config.toml
d_expert = 192
init_std_router = 0.00919
batch_tokens = [32768, 65536, 98304]
train_tokens = 354900000
steps = 6198
Below are experts of layer 4 (counted from 0) of a mixture-of-experts language model. Rows are named gate (a neuron's input weights, with its number), up (a neuron's input weights, with its number) and show model dimensions 0-255. Each number is 128 + 32 x the weight over its row's rms, rounded and kept within 0 to 255. Numbers have three digits each.
Before each expert's rows: "comes after" lists some tokens at least twice as common just before its tokens as in all text. This comes from a sample of Wikipedia text that the model never trained on. Tokens count by the router's weight.

# expert 11
comes after: "\n", " |\n", ".\n\n", ")\n", "0", ")"
gate5:148123147113049144107162140154100190135117134115102175103148137118090131075123158109115116160112110094073173151131139110168152139025090104067116122114167149148143076125101144160144118088168166084105160133130211106153101136122094088153112210063129168228077183088066145127154129133098131091087124135143065128083135156119121101090120145160134096137076148084112131159116193126107089112112120138142103114143102169150127093170161133143147128091103176113165088147121109129138105123121175174150135187125130143181124076133171107128188149124128131174156158143124140131144125145056129104121085119147168147133087116161158099114109137172126182164173168127126093128102043142185159065123139127103171125088165106132159138167155099140144140131161180125204096131118181185134092127102175
up5:103130136136071151109174116127101145137101119126081148120126155136096129084139141125125108159132088116087156176105166070161181131058124123087172127096139157164146098118101125148118123118137191131157181118125197121165106116099143085164095186080163190225123130123097169161135158139107170119086170116132065144123136155149098125083117154181152101107116145084132177175118179136141066116152124148144121103157123135158157122170131116166153138084132156152142093121121127113140102127144139169174130147136147120207112096099131078146134134127069122156144172123140143130142137146078156101142121129159149141128102105165136078114114131180189208144163157112157056132117108168230173103089113122072198111090159083170149141141151107171116158147147129149255095167106160165136090098074130
gate6:138112191147084119136127166101132143127130156158128113159109111149140104061109105103216135131096131068166155125083129061130154130104099106165102165102126141114105112164130103102132108178099128135124111094175095148140160095142126106148066212103148139103133099092053159154102089106160109108092098133101109139125119093123162113153129132136172173133209133112080163109163166135157119097114122142086052093112120101123097171139109128137147144082127097069128142192065084065116107173145162149162108100178143154156146140064147090112125087121198160166114105129171163156123156157117142151104161139100161079135096136090098092120181087093130148227131126092109190100114066147204167162127084145041128136124138100164170118164104128139130176154119186106130111159151149155138065144143153
up6:164083087117109044162170073194113086087108166089109125149162074098105152101114097123130126129140109096164104146082129111117163147159135160111102185168085170136098138111161128154120139109019133170057096048136135114095170117080077078138106149133158147092125165156125092076112131126103122166068082143149139097151111145071142167147149104136169091125172155117128119060138098163129120101127147131094136120096111159109144129089123128102174143113127129134173117163130145147191186153119181118119181169180098173133104105137075064120090116140121141169123122147113157085089144123115073139126123132159119100143174067139150181133148091130100116112111059133182127155139154073157124119090066142139087121145204161097145113152105130096055100112159078210130135161105124088128117165150150
gate7:135157124139109121155125117084152117173140151142121082126121127173185130072248136169144136111104124097120137088141118109143125130134132093155205175118113125153096122215131104108159116181152165149103128188140149122168146079148154044138148108133095056126116069067113155149112109133121138148170140155129099133138162102183176117140120145129176189190091157117170121095134159129160108132090162159110103092145143127111041119139107147100072162127110094136093182109115136082137072090182113104148135175124166097116180117108142142144152125140155133181129201138135143172132114116139068173078108143066128058112116124152088139182156098039145174157079141147117175094093177144162183147138118111123150138132113152151088075128121111153149114166166145125161163179108085094126105149176121
up7:129124060140129129160143126079148143187140149119122116102113087137165123087194136195161124112088154105149136077149121079125145136111126127148197206095133128164103098185086103117180120191129152147107159193122138113158128098190172075144160078148147079082106074081112159113099137144098127146121135131128104121117144101197171103144137138143198164180100140102181134151136171124153099144132139145112040127153167125129055114160111154111132159127112118118108175097138124116140070088172104094138125133100142134116147074175130140153125121136149161169143177151138149164142132082128073186126095131054141069099081150145116120155176083012097152128103110134105157092082166141155198180140153105125187128119113144153120076136110131149161137164185168122172191133133143120143090122154126
gate8:058156162113102175163134163103128059067158186158125147131143123142121113119139117147125131124134120148104136131161138095123143086150148096096169179115140106148146129157120120105144115149128178094170106130155035148138118099144198088138169119129117136107122106086152111143127168172190085154147128119135131133159185028107171097158155164128164160117133149079145142114098109112164110172103113102115151105104099126111087103088122114129135094157186070208136184087180108153161115147188079150125112221137148151140179190095135181145082111097132139127129175188135203136124107176123146102104061118124138091153156136146049075147140108137154168106125134137077191100119089132111156129128116142084129115101136114201094159150087159128082113165142094165104121169088069136121144140175188
up8:095148190111121173139116167114133110062148138117138180086122137146136104134114132128128140116082097134077097125157101072121124082147160092048144141114157059157163153159103115095192091163134183087128118095112040132136153092147154091118164131126128119079113113071148099154098185169192073133110137117116126128154155023155119085158126151133190125089166157091117166127121100111164127171096114106152122125100079114112112130133124114137145088160143081166133149127145115129115119137156063220122159196107114161165178157091178142160102156081129129074116136194122132176143101117118146127129049122172169106147132139145098066141123108072124155110138180115101163113144084154126141138083085113114130105091092108206102183154077158132099138139116108169165119180102113172105121140179172
gate9:138204194127136146159129153094150076162140212179122173131134194172097096168165061111062079119076075132072139089120135119148125114177093152099176137086117092102119129161085155107111147187073130148097139143152151115151125154114128144182161107117128102159126115118114147136128135093137123146104084125128123125143182099140141217139114129123210197118143097127153124107121120140124156138113123114106111127177116133138085098160117116094136137217096162151132195115097105110155142136163104166124091119144148089130099083108114172154154149080135133138133127174104150207124105041129238139085098116165073098132139120168126140122095110056189172173151139093079137096140129183163078075111108099108160111105090124121112153123129127151143143125126171146173093141086163091137098117142155
up9:125203183131118137140107132112146062148150190174133194136145190180078103163149040101080092095096071134065118097138138124147126106154092113094161147086131094092100119178098137106096141173080100154086147146139146133165145148112129150187130118121113103144129122130104149153133137113159118140126067125111129146149209092134142218134115133120201162086143091147133115111138123146133119140111113108083126100176135109131087096142096108111134141207111168164117190090093100094124144156175112141131099140130171096127108094101110147177145136060132153127135117181106164208132108049133251119091083117183078117118159125157122154124102124074171175156153128101105150090135121189153079092118104120101154108094114131115142153108140126158147143118122166159177086159100153085139099108148163
gate10:019114163129112126102179080117133117107058186111147091111117123176080128050088081154138158120096168166162106093093074159129161111129148114125125111147158136129102111070138108098096103153062112093166151172099043126160073135161119100145139113108080146114137103186062132119107131087133135143126201124092118150169153113111133184115114116147095133131103096135111137067083105222145113108113116123104148170118146113157093108147120112151205154146141091087118115100134107159137094155130082086144122161143153191230153151136100136106077094122130107189147139143134151150185156150156132122203170152122148132150122112097149161074128130106075148133102126224120130122128134139126165178136157074096112111089142108106096168088164114167128130094152111101136113071073111160119132136123093
up10:073113190132091155112166135111130130129092194128140114100068115163107112056096055081193130155057177144128105122114089138116139117171173131137098086140187151127098105084163109116090125166094106081165123152127065120172077125150149068150114145127137188087125122143063137137092126103185112137114177125080134161203139079124138153125113145144136133100151125127090163064115115212161128073117119121125139128115131098117094136147131104154169139141123051097124111147099122112106082127118095142120104146169114197227170152142121114147122114127176111171145115130128118154170134138126182135211169137095162141150126142074104128106120124101086157173084122195119143110121145130176179193141082043103119125116125122111134160124143111159152126082121181073117117088098143172128108156081091
gate11:138164119111118160121156102123122121065107171098148105085124113129052126105151123134124092160170174117102138127131119112153133102055255134091146113132099137069141100177111135148219160128117143148119141113118124149140105106112171082142141136134150168129140105143148183197171173148139145139123124130102063116187121087151110089133065151138153145111145131142149088100120107109152156148131120130103126127103138124151127104139147128132101142121109107150137134198084112139039104142162057180128141134152171143148121188127146123076158119107107120161128089149178220111131193073147227146110171127084158121122107143111105139154105175048077141134061150044129142123113050151118212113098127097138154116129125085158158126129186121133084122102096161088130128135110140168160148118119141
up11:105162120114104170119109115142144178036162144088156115133108086134058128091202136120104086146144150101091143106173087106134086124113189119101144085136106145083127127167131134143220176146157110127152146110100095133119119075118104095152157158132144109158138103166160203159156146122125147143168153145112096127215144103160124090133074134116150125140157142138128114092145080101158132154136113095073140107122133120170143124160147132126101150134126138183120136194104108119083096167123053170143192139146158065157142140132163063086184133080103124184115103158155209153149168092131218168132176132098142123110085126073093114139112183060089112144096155028125120121097080176156206125134112100146166125127122105140131121123186120134095119105115136093142124110130104161149150126063140
gate12:102113146145144182104141131132141172134103094118149106139114149161118100124228091133173115108142142093144171146118093109136075122184114180105080100104150093063164061155169123085065161208151156137173150122196138111122145107081126138138137137151130075165122148125144125090200124103118120084141149136130178153090131134145155099127106178091158140102143122110147146155159106179124139085077140113084120011113133086146112125099183084113121126139166080150118126135094163177108151151112181221139105105150162090181142172119164070114159094083079135114111155195136135108122090126129163167127155117134112160098111104093099121204181125125217113156171145089113135119132098117144107159153126194158129129136089169099089129118100100146172118140153142112134116091147146048165087110153133
up12:125112158125138168107143159123139191151105099051155093084069150135156104127225082118161109136153134112108120160122128152119119114136090208107086125125162108102215087128162113100044156187152153174127138105165186125141155138089046183134109094137140106168120126181121138108122151108133134119184154126119177181114146162145188069103128167129174094142150117083161124138147135167124118083068153119081116023133138081156135121083158081137118109143137061162107117133120145192147173168151105168124099129150182153126117185096145025139161095088124135132119154201154139111113118157158163169138107131152072172088117097142107161126106119131185106155164150108127112112156131114159105131112160200149145107128076141115091136116122079149166123166103134130132108142143116086154124136127145
gate13:127171180167118147072118095061124104108151119099173168119121095150129092154112076125146181112164131191118076101075160161165091085139129129126168132073120137108146074119136103076107137118168138081107131092153098168191149131117139134165144057077121116136177107180122180122124115124143152109073166074131125128125150144173163163082155149148112085105140084085107142192138141087191105078121067081132122068147133104136129116119067116146155131162097131105111111147066166122102146152165153118153080142095124128134135156100140094133096079062149146149163111129183163165136121086146110117144146182159116080094119118047129133121157144118127159083117114127143130067144142222146124120145139154101170101096115076190149090142122086220098157088046075100143089161110136115134100131123158
up13:121155166150086142080141144086082145103155120117190127146106130125116084159115054172169176076150102188123090079099138165155104089150171159131112100097128138115152075124098075095176090116158078113110113155131122166177139145103112089154152072094119128117180116133075157151107106119154132135122142047106087128139134126179152117087104093142116104117171043119103160201142148106160136133092064112097122089126147115127144113094072094141132118197120170141107135157090167110134138167167158173144076133108160107118143163074109129107092122086144144164168100131178185161126098076165135090144120151175083086100097135076112129092147154102154123150138095089158151068150101188108104160190116148071103110094074128171136085115182101206106148109080099091130098138096165157098141118130182
gate14:186129171129136168124106138139147108203164149189131128170132122135128173043190091084178201114049138136116127079077119147145095106121093165152172129106119073138126132095086101107143068176112141107058137176179126135140131109190121168121046138121109137147133123126053165134097110086082146110085103139137118107109133163097141112106143159157126113102155084139119136134121131160142162135164124097036106115119133151140185103157132093138153141139218112130119087127126114099147102113147150059130097100066119149105135202122149116088144138123167182128162119100134160138176100100134089162126114137149137118112133159131132113116150195114077211137117137160085100091138080107085090120148106074173157107083108117090147092104111133158216158176091165126087129155150191105125127114114150
up14:149111168148105194085130141122125120197131173179138151128116129141112168077196056082185159096070144131118156072087157145136064115086091157183161072058149109114154098113115103110077125216191125105143148144179125154144132155167100187148062113103119144125139120141066157128096127105103146134106119142101129142114117138106153079093096125143119154082161100101071129139149155133159148131134130105053095094066115136127170091150133102131135109124206108119097096143112113105144082107140151116135070135110122129128158190118157094128181133140128156147160114121153133146166134090133115136163148134132150118102110155090125063101134142098078169185142134166095081079141073138145125137157116105141166108105107080113137123131141141175223162137111197085120115163154242118128113127070135
gate15:129136101108114115090192113031100122036120152125163068128135158134141105091124146162143137159056178132113106128132107086134155106143134110181085120129145133135126082122139161103097110166128142105195119138196104150127115142105088095114165161116116122113105104137080080092052032179091101078138087114148094124112156148154181120129153100142068111114127120047143214096119045153139079095108120125130080134099132138137100165148131144135122134124135155110063134124125145111115100161129147148127044127052192134082148126147159097127111127150118118130111107170212095168137076152113075128147113133202137085115107120095121155154129125127032128164138097140117126135109124124169130130091073114142139098123048147161172135147131096131129130157104134105144145146073090182125102157168148
up15:130094106143101152079163103056127084067124137137157061156185126136112086032127144121127105160074148142097137182149082099135169116125130113155069081149132129143153091107117150134101138159118158128174147164189107141149097090137116068104131198130103122101113077136109094117074080161073106083130114105126094134072146108125120129094164124144081159078124124056135184110098081154150094130153122138141087134091128139139080152128124138152120136084175183129038142127091123139110090141133119082150048135032225117099131121173180091088129141150121098100109094133192087140125100155124099103142117127171113129134126163124117150125116103136100120177155111131148084141109097099174067099085097149132128079131067128145180136152140098138126116142094152076105131125059112192145118137176155
gate16:144130134145108085073163154157161107150137115127115125177080143227119171130195121189105100152205139149081083119115040116146148133169124131146102137156137109189096105141104114119109107125141155126082139167143126156123203171120082158146092155133149134105110136138100151126079108135135130052161119143158119168118159221159118124065146122142121088049149124125161152135144110134085089101059148145147137099090139154172098119169092157176126167088091106083080154139120131155155126164182167077123058124123120102081139136162174075126122111134161104083081158158126157188121115163112098113179139096144107106134071126072156150109143162062117236107114144120164076156121092106130120093101153113107136117114132134152139088121136116128138188143194097127162132158077107113124181148124125
up16:150126158155113106072165170169135083136120126119093094184079155194141141160183120171122090169193116170081150135113084156123146156150121100105087107168111087183090110104102116127124117143154169122053140171153128138116179163111079160128062138124140149070104128126074140158097124117142111078155114121157113142120143204155115124068152116120153134066184134124152152126128106142073116115063142156156140089057130171136103105157164174170144171091121112096104132147107150139166148164189211092107049107152123134077156152171180063121115115172187074096085148126115150140112131176072105135107113083127085099135098145129157135164130160070089249107104138113178076159117097117156128124102148149115107143113133147166153115134138138120106143135178105148142140134070112132120147116135094
gate17:087125156111126123096182134118144114122113136118102128089081148148133131123141160109102137055086124153075078223126217143159166111065201185160093113098113131110164124125193108147070153148145123144144128119162144113148070038095121090117124134075116062182126108168170116054168087121167140164122114108137124179058113131115066110112115140124123087094043120079107127097111142104141126169079110103109173145135135122105072091161129121137138196115121118153087133139119140102104094165165128135141124148123182162180138111097109161070109112135136140120144197123135146133170102133121058106089098127241161090109120118085096200087159086079165145116126165091138099159151133143144112158124133198165118109118125101132068139155118107106109096122096131156132122131098113127122124104132135
up17:142131189093107110088152142121133138121115146116069129079051154129157129109132139086157126100106144137115121208119222104137166129082181164158092099094109152098143096137197119165118126176162146089097110101133134125165110084129148089127104154053114063142093097128163106036150150123152108176133120113116144158080118126110108089126115183121134117048102114099101094061110114071158127129069140131132189139166124135086104135119140123123136163130125095108126107169082147123110118160176141167138158132145159150171151154088149169070134131129151132104123215123123182140174103119111106066064136112212167074111079103076112138120159058106161147144076165079135136142155136153167192180147128172110135138122097114139049117153106095100107098115132187140112133105091144129133086138147141
gate18:148174186128120119163043145143128148076180158075145106103129104156139115094211127095113149129116141121196071154080131110122095054086111179098118161108126130066117093121189143113161129125132130135150114076161074152101106094081117125099063180140165139147132135150116127126120097159142132113154137113137151128163133102135113101094158155120124100123179102155119075106159086164139135114115134135074197163121137196131173135122107066135129096116107101140146110169079112092086134151128098143150117149101177180097159216094079175077132065134085181165128129103152183130128128150167180161133134126187167123153145109115113090188096093088107150091101102070133182114132114118159136085096051107150136143134123141144108084148130094120148154137130092076122119197120123234114123102149172
up18:117162186138137122151042148145143179072179098101159118144149089135117117117187142100110122125100143153196092135080105150118119044093084167139112199121139110061088114126174129120167092104127126142101099126147052142129118076149129128119088157148146126145152137160107126119147091145134127127163166123131171118117120120118129100084195179109106082160153118158162070118150106172133119115112125125094209200150142200144161140150098090139158098082123113146150092156110092113118149168120110108154125089086159143095126179108087209061159063148143174156114124102139194129092141188168154153150145122158153115159132118148100077149102079108083148076091122035111177125126086114126168102117107095141147128134126120130099072122134118121169151168117085141103119184119112221104139106137177
gate19:092148132119118113148104131085129107077194145143111094071085156137141093116167126126098107139146139179161135066145143121093107112097108096134116089059174152093100145100117124117136099139120149092169138094139075138098105146068139144136146085167220126149124138113127119059126117102117129095176147130123080117184080082102169086134164080135143142062106159127131158151160114176113097163074141132168161148172116135117123154171138090144172123151112085139066131143114111173112114117100129144126120096162188094201098074137106141123143130125112145154122100140135086140137063184107134137208133151138164115169104179121126214197152145109059100170192065095109122126122159103172107128104101120171110134150125155139177116141150153139090116083142176164220085149096083125143040100172146
up19:111137148134124128141096168053166083091178142159131089058063156167172093073159148141095118163119148180163137056126135125109156104078139136120135116085159156147111145113131140122147115159120133092129140120136070150105093096079146125141125123159215121132150127100121112088080094106149151114185142129139087126163093096125154102143179111125154136069100143088096192154202107223108094144098130115146132174154107117143095137192137108179183134110130095145121139152128100163114123113118137142138093095182204100201118111122125137113160110118099186112128131150175100145157069178134130157160120137128186092162122169121124181187160134106057118182181085117076132124132138130154142103102106130102132102136095127142173095127159143139111119098117208143173101156077073159147030104167153
gate20:152143110185125126165124154107104142118130150102101106154189154106136122081146215149148157138107129097192158126140107073126039129155094085121150162094127157081171105140092128130179102159130129104153069154189118123152203136119170109106164140073063095133124114099111130171181115115145062111111116157148136090114111054054119126158142160089110142143136162135222111104184138051132112109104126147180149120112057179108178183166135118147162162173138136098170131129130176107078122101079124205143141175181090169145125118136144137106157126153151103133118040078114126115136165180126148148082142127122155127157081140068065106120130127146141103141082164116063147129142124152163125139122110158091149175128181125190152112167136122140107101169095163122155143149127164102121125111142112
up20:141123142184128170090113129093120132137081169109135133098173162126116119096137194143130150110096157112125138138094113070161087099107093151101154150105135124073207103090060083127135120171104092075114085115198122132188186120138196123160154138036076139122140087128085152156150100090174096151078174115105115125115148065079055152125140136124113119111126115137211081104147138108161123056099103141151187102132109157157196149150116102174194137170138200115155112116105149150103119122107086112167120161143135150140095098112181111077155085122119115111141106125128135157164147158174145146128141147173146124142080134089115156067115096134140125155103146119114125089180140159146061130102147196096134135074138087201160114119184112158118131132091162085156102151101196139142126085160147
gate21:130169125179115147116074143082156102122111153138123157085148125180120106164170119220106114129176101231099091098093130117156108120113173124142148132111123083156132147147107160090100124142129150177099160174097112150160147086072196182132128127090155093117135078076123166155094136094063119108092131107133112155117116073185157101111130074138128110104130096126119137113138122175210148079132115108154160137091138144154165119147136092125105118145133160168082116180096099095083126143158102148177093140139086104096185123074157110109121101061138131182150177084132158125130093133157175166138157128183111042060168123117108140123163085126128161178134114118156098112209095119092102088105159155131100117104111119132100147065181091182130089133063132094178095127134104123113090057117109
up21:085197171174142102131126135073185114145154179103167190087146114177109113149129122138151122144179146175086097099133161137160141098102168110149153097070147081156130131178126102092102156127162154114112169161139141207178169100081129182161144153083097106082155129124116185130145123147105170151132146078080104155155131095163136117130100108149104117121112084120104130195117142149185144115068095090115176121130163101135158108123088084132122134192158181151100123110082097084154156173186121148198108104135121119128140086086193103089131085074101181143135172170153135178151076096131164141130095159136118056106125135077079158131108121110164118150125134167165139084190091126100115118119110136128108072073100113167143163087128084199160155103097088092178085124088119149128101097155160
gate22:123175156190140103136135107087128178110203141148109146165153152191082080133108140120121121140134074105190181136146098036126117130155119154137062069126134040111109115154188149125127106078147121120171160125117100156158084096089139126172170140146123125164121102077160167092150107182093106084114109143140113110174138167168103161116117172130083182060123112148096196102135090140128147143138124118112128129190123140137120130173119144146154120119132133134093164174101162102150166148123179138124087216119189129146131146140188095140146120107144158109115121190139139134131103080113126092127156143165045106096069142064123129118129182092184189146118107149136078149141090141103068121066105137130164098113104144111195058144110124131189145103139131086096133188119097130078111122109150
up22:135172163181140119108134148087147168130187120159117137184130145185056093149129132110134114144164077136184164172145100053120099115165070131124096092113125048123098128135185147111133088071148142121172164150121116150163103107101148127163175123141129131168138110078150165081121105151087111087131118131138123119137128155155068140102123166132097155051130107148119178112148100131135138105153129107100141105190134137140117114160098139150147124128139109151097163187090163079142149156125182104155117198103194125135150146141169066139150114106159153079123109181152163128131121086110122090138138130140022098113060150101119134107108174077208213137138104184142053149164107132112064101072119142139163102106139140124184076122125113147194147086146131093121122186082105139098128095135175
gate23:133138142124149120101124211105135173167094142085109160082091126107168146108153145104168147148124152121146090121082124147156181105147138138150074134141221124129120120132103119110157070097111177109075172116182085183109174117122086096141095177162135080095120187141114121151131077123141152131131123114103158107093127110094119069077092132127107162096104070101100162171157174150134135142128151143114100171177146124131100104110093155135145097217189125146103155137129107120143139138154144143180124178110143124148158149148124070088133119130093193146151193148128147121159082102129179102114081149198122101113075120054110138072157077188128080175144136140052153121151067194091099100180121163150100087093147100192108142152140165149150148134094173121139111131111182194144165135126179
up23:123133154139130113109119201088124202159102134111132151108075114114169158121141159101143118133151138133135105111097151190178157112150120131172076192130205162120124142126096121116177072102082136115108160146215091172126169124121081083171114162158097096125125189123092137160107091105140132170125134118107103096091157087074106109083133128111125162065100099128122152173154161142111099157188139140114103171164136100102059118125105143128114109202189121181119160142150123125127142162183141135161126165111155124168169112141152092090169095133124179155155173131145162122136124093109202113175071155164105127122106163072087142125142063166130112153160116136043150121122054188083122110157128151162087068083179076200124110140126164152145126132096161085125104155117178164139168117131162
gate24:146118158129125115115144164079141173108140145131144110168119068132165097104148143113139176062190114097145111159119134120155090084153153155072117112154104092086085129061108130127173107154096099139120098171186198131149089118114135140148104134114155103130200097135116181150101121121152194089088157086139071098129107148088189081101125182093188158101105086141187136100085086178133124128147125086072136176164143132119136113143149102142138105177187186093161059091098077136129134174142120106095145165112087105162167087144096138134204112115109187116150146107147113081137154078141099149107119123133110124098031170141097166129148095139122178130128149105088118120126140152101143108163123093129145101110134123110028156085171149149146187116096146141130089179112155166150058124179172
up24:116126147126115098118162137089140210125112142111135121158105052127182104100123133136128154104160079099124112160090175118157072080120145163060094114135111132120121101067114130132136149181091128113107113135188188135153090107110133111150107104140133135097188092136097163154070087127118193101092149065136075128129113133122190036092081173090174158100119089117200134145057083127144101151162124099100149163166147109117107118115158106144129097183201187143152053135097078124140151174134133146114170137154032112126169108112134107124202107120144177160140166090164116083142148114132126145110078132097110121100032182110089138134166123142112175117111140092070109111140161134107131127156112096128119114122104118103073163091150144171151161116097141133121086170111151138148082140190160
gate25:104120185146097136108079102134117085134140186087133117139136127119150131187135143146220168107163098146072151129126114154107127117135052151137135170144089151140114108062165066107106184138174142094188103171184119119150161100066139160128127035120052126124112066176173159151171123145153132127119119151153125163116110120088116121132110158155145086107092139106115119096129162153128126105106074127112123092142131132179095135094115107123137123140119095187081161161141144134084134127164174092140115077144180163140190199118146140122099108142089159142171145195094170121123116110090118107128140102110107128154161168118149097104143226115182063152060187185094030121144162120133192176141167116135087122134121084163121099121111090146151136089097110153131134131116112124128112066178144
up25:125122186180099137088091081153135101141142181138121149115138156118181132213149121150219134135120083132067120083142122141090147128180085138134084153131092130121110093083166061106100175132181134071152142140179145113142140094066098137116098068148108118130090061178139125135148113147134154122115152161132120149138110135114092102120108149162126084145109140104093112090151148226134113113127071109115147096125125106181116160147137120096123151131100036145074203161129116114075111111144177080135121028159147150125205145129139146135086144131122189143157183156111134138133086123103138119147146090152145147140177156101153119119149178104135057159086158153123047122125195130147168184136127118145036134127087091175152116140149105145156144089133086155149137110122122122130128070153137
gate26:132131107099133109108044083081144178118146129138107185160024186092139104136129114127124096141099154123105109143171054084128131106073164120143081137121159135117137141166160087129178153167110123105094135137138134137138121111179096145180117191072150079113124185136069110150125119126165145151076150109116100169100125127131055146103096079135140072151111076080117128179121181176163154023052112111045163159131139131148209118148129086144122111139110138140125129190076121123058088128144158153133091098093131099123119149119137129117147141065097139073143173117129148110134161188143105096140137153163184132116165121108130090089159115095126121107099106089152138099191123190105114158117153111118112132148131102132074106091197113129150194085088123135136123115136161113136159174128153
up26:147122107092150102145085041113122113098146140163096181173060174076172124162162077102133066122081140105134114142175100055110147157155148104126117168125139132078104149153151119153163120136121132112104126142137174119093091148181104143194124180117139105071105181148124103148120158103132125142123165127135085149138118117119106115107098117105157058126140115054104138133159174176148146074088114118056154171148101117133160149165167101138128143076110105157092130181097111153101136083133161133118093051085075077079083151161135117155162145085120103044155128106105182094099140140139087061145171145126204135137212116132125080145133109105107125075120139096161141136148143143131114189121148099117095139169126142128088084118189122120159211083118119177143118147147133079112165197115131
gate27:157109199143183123136144101109154125116106141121104133143076056114200134064060105086102112117076148162138094081131121164139156120122154159147133128134100119147183122140161100110140104105153144102148164101203162170135084101148161079146103192062095124097138100171163175115120150107139158189099188121141091132116146086161159127056205101131142109145138109110071175184088168090172106161141099096067163132093154167114154076127103085147134131125115112122117143132078104065104100168177101129124093090142142115154130045090099088129138127106134161086157144139175146203130098107171145088084137138147144103107158122130098109086142067082177203162111161078129099109126114126151104094153129113071172115114077083142084155147153122135119130109108113155117141128127080142131067101084137
up27:159088190123205132163141131111138172123108120107106147139110075088230140066092095084123107138089121153161095086149119134135178114130128169101120125155117106149180132136131101102184093107136160104150146130174156135138025095182161058109105170112105141092126100140169156124130111105115163172102177124162094115116118110149151080083209119138170104126116118128087189195074177089168116151135080101070149164113155159103135050156118093151143149129081102099146151174100113090083103163146097142107099043142113134136113054104124120150142133138155144065129153101151122200131102114167146071086157123098160110132150136146087105044124083070140167151118139117124115133142122126133100088128129090119168132126069085135073138143153148126123143100109123155115162088143114162101094099094121
gate28:114135131119110186127128105114155185139136142093172084139081133120129109163110190133131098133155085115135144141113061110160128096061102100129152111133162146154150111105095049123149151087167060186156079145130134159172090102073144135138175137107173138047122097171154160100081126067109121143103130102120156160131187140113159130140137142124141175181069117156139133107147089150181122156124117114106146109171129109144146124194134077127130137104174103149103067143086137154156131140189162174128133189178099070146176125103150048101130088099128155124142077156137138174120085128141128142135226164161112115125131115109161169107107155120201163165152145095137092092134136143140137189094153084150141100120166154126177119089169107208098190091192168128146114180105078151143086141092121
up28:109122114119100173116136112137142173119125143077183082169137127109158116128146188108122102094152091117104157117128077133154109128112116080155132114158203150124155105125097057117135161091179084173179060167131157157156086120035154167129162125087152154025088087150147135124078120098147109122105118119122146149110167113096165156116107172130124153156120146129130192115141082155139143149122099120117115131198112132124134094141152063122120142081153092157121104155062103162112143116205122168147161157187096103172181166108146066109110118120145146090129130152140144187110078089116111165114201133140131136115156121122114166053104151117186136154166122126131096095134135179178147172112097077175184110121158167146212131085148124184074189095183162123153118165131110157133107161151116
gate29:109111183167139136115121155074124073139107201165127090128166156187000116152160124137122072148081084117125140137129117149097081146119093158103133128114145123202130133158062141114085148100109156173106143110171083156137143090124159134191083117112127134150125098124090112143070145093119114102135110140144086158192111088109110139112172151127093114069074127103129170146207107133143102057152174125154123115133137072118129132175123113129131157088099114068081053156150116091091112120099151141124050181145162154099086081110188135161161094105093141114063090149135120145134163107159104203092129097131138160108095133141112121148142107072148158185132132075117091134182160135114093122121114199122180110129077097095170128165114114142131116130108140069166184150153121110129106124091107
up29:143106214176131122098092153063112100165136189171131119128141161187072127135141179138119042131138059081085140145153123114109065157120115152120164114100149126195108131150032166118083144117126160152076172140194114151111157088108120160177102152116139108165112138102117149144116166121091119093153130145128118142158105078106113115090167114085093128079083114136150160146199113159142113055179165137140115108125154072111104120191117115118138147071102135090073065146129125112094103125114155113136091139110156126092097088098192105156192148109134122125094107137145111162153153116153078205112165126105172138108128146163103110142174092096140159181141124042098091138174156140123118098140133159130181124152073131116169103172114119133114116174126138052200168171160121141132111126127102
gate30:150154152156129156106117177117104128073176133153117141074159162179100145094130136147148120097126108129133120111045089129164095114155088131148175066133116040096081120131065088098185121078146146128097159104117127140140172143131181110159181057096194125189150086144107149124118176178136144122103134097131070127157167092117180116098222166131126121103088132069106100135107150168158097089154088101096111099169150148147103137170110092140141106090087097121083078160124140093164132177106101088163123143113116076135103120123196049188141138081164161108122050121153168130151147101118161123128123162126134123136076102112091136145145081109101169134094168183091128107141150131158129117120203153114104113112108151122171071123126127141192162070120142048108151140122082110130136149135142
up30:166119129146111121092107174129115107059172135127074111093162184163083142067107164177148114095136106119121158129082071109148078138141131143127167060149116079130083110113056118124178088091158179123128127132109148117125120123136177108142146084119209118208116053108132111148091159179121099075091094112158075129133152060099185122140190161104160168094112158067140105112101140148156089109122110124147080073149138133112098159143143105130168103112089118102065077187147166100143104167096083150139134159113116113103079113134209058181136163120173116138137082122154121116149155152096158173131137130098148145146080132135076128137139100083074159178097163149101157131159139116176147122118189127145136155132121173126146103151096150117160134072134158071101148166162141109135099186186117
gate31:117176109143200117169071122127185147146090151123124181077168107135116116124153165098127199089133171116170132146105087080116165112116124215123152063128145136137177150097149047100176098080147155150045182075112102119123141118129108194097125115100146126091086103151144109102158106182120132139104142141190116093112117147133124120073166207121117078119136120186106125126101123117102107111201182144109104132182112179147183125124150106092155102117162114088172060119095124125072121150121152180121135121109110174115152170089134134135124096143098192178123159165110122143122129130117129135125171135141209108138120077149124147171136122162123145090111134092076127131131158139134193094107092091151173161119126119124095042164176128158137146131179111121075157107068091174118164087140163
up31:116173117123180131165081135129181140142084183093115177098118156129128124113171159077125203106142165087173128151109117061118182099119128210127139083131127106123180139113114073098153084100160157158064156113117109119135145110105104205090133119125163150129094114157127119097159125202120149151108141139174113136078137132114146115083136219145144094116130130181118130113105132115148090068182148129101123120178132177140166112163174108114137097107151103116144088179115105148039120142150152160119140128128088162121154117079139153106180105161094210143141153195117143120148085122131158120121149134139219093130126089167094162143147116197118168098129110079088100115099164140145171059142132078112171161107110142136143023164161150168141134134152113166130134101071109139165145075154146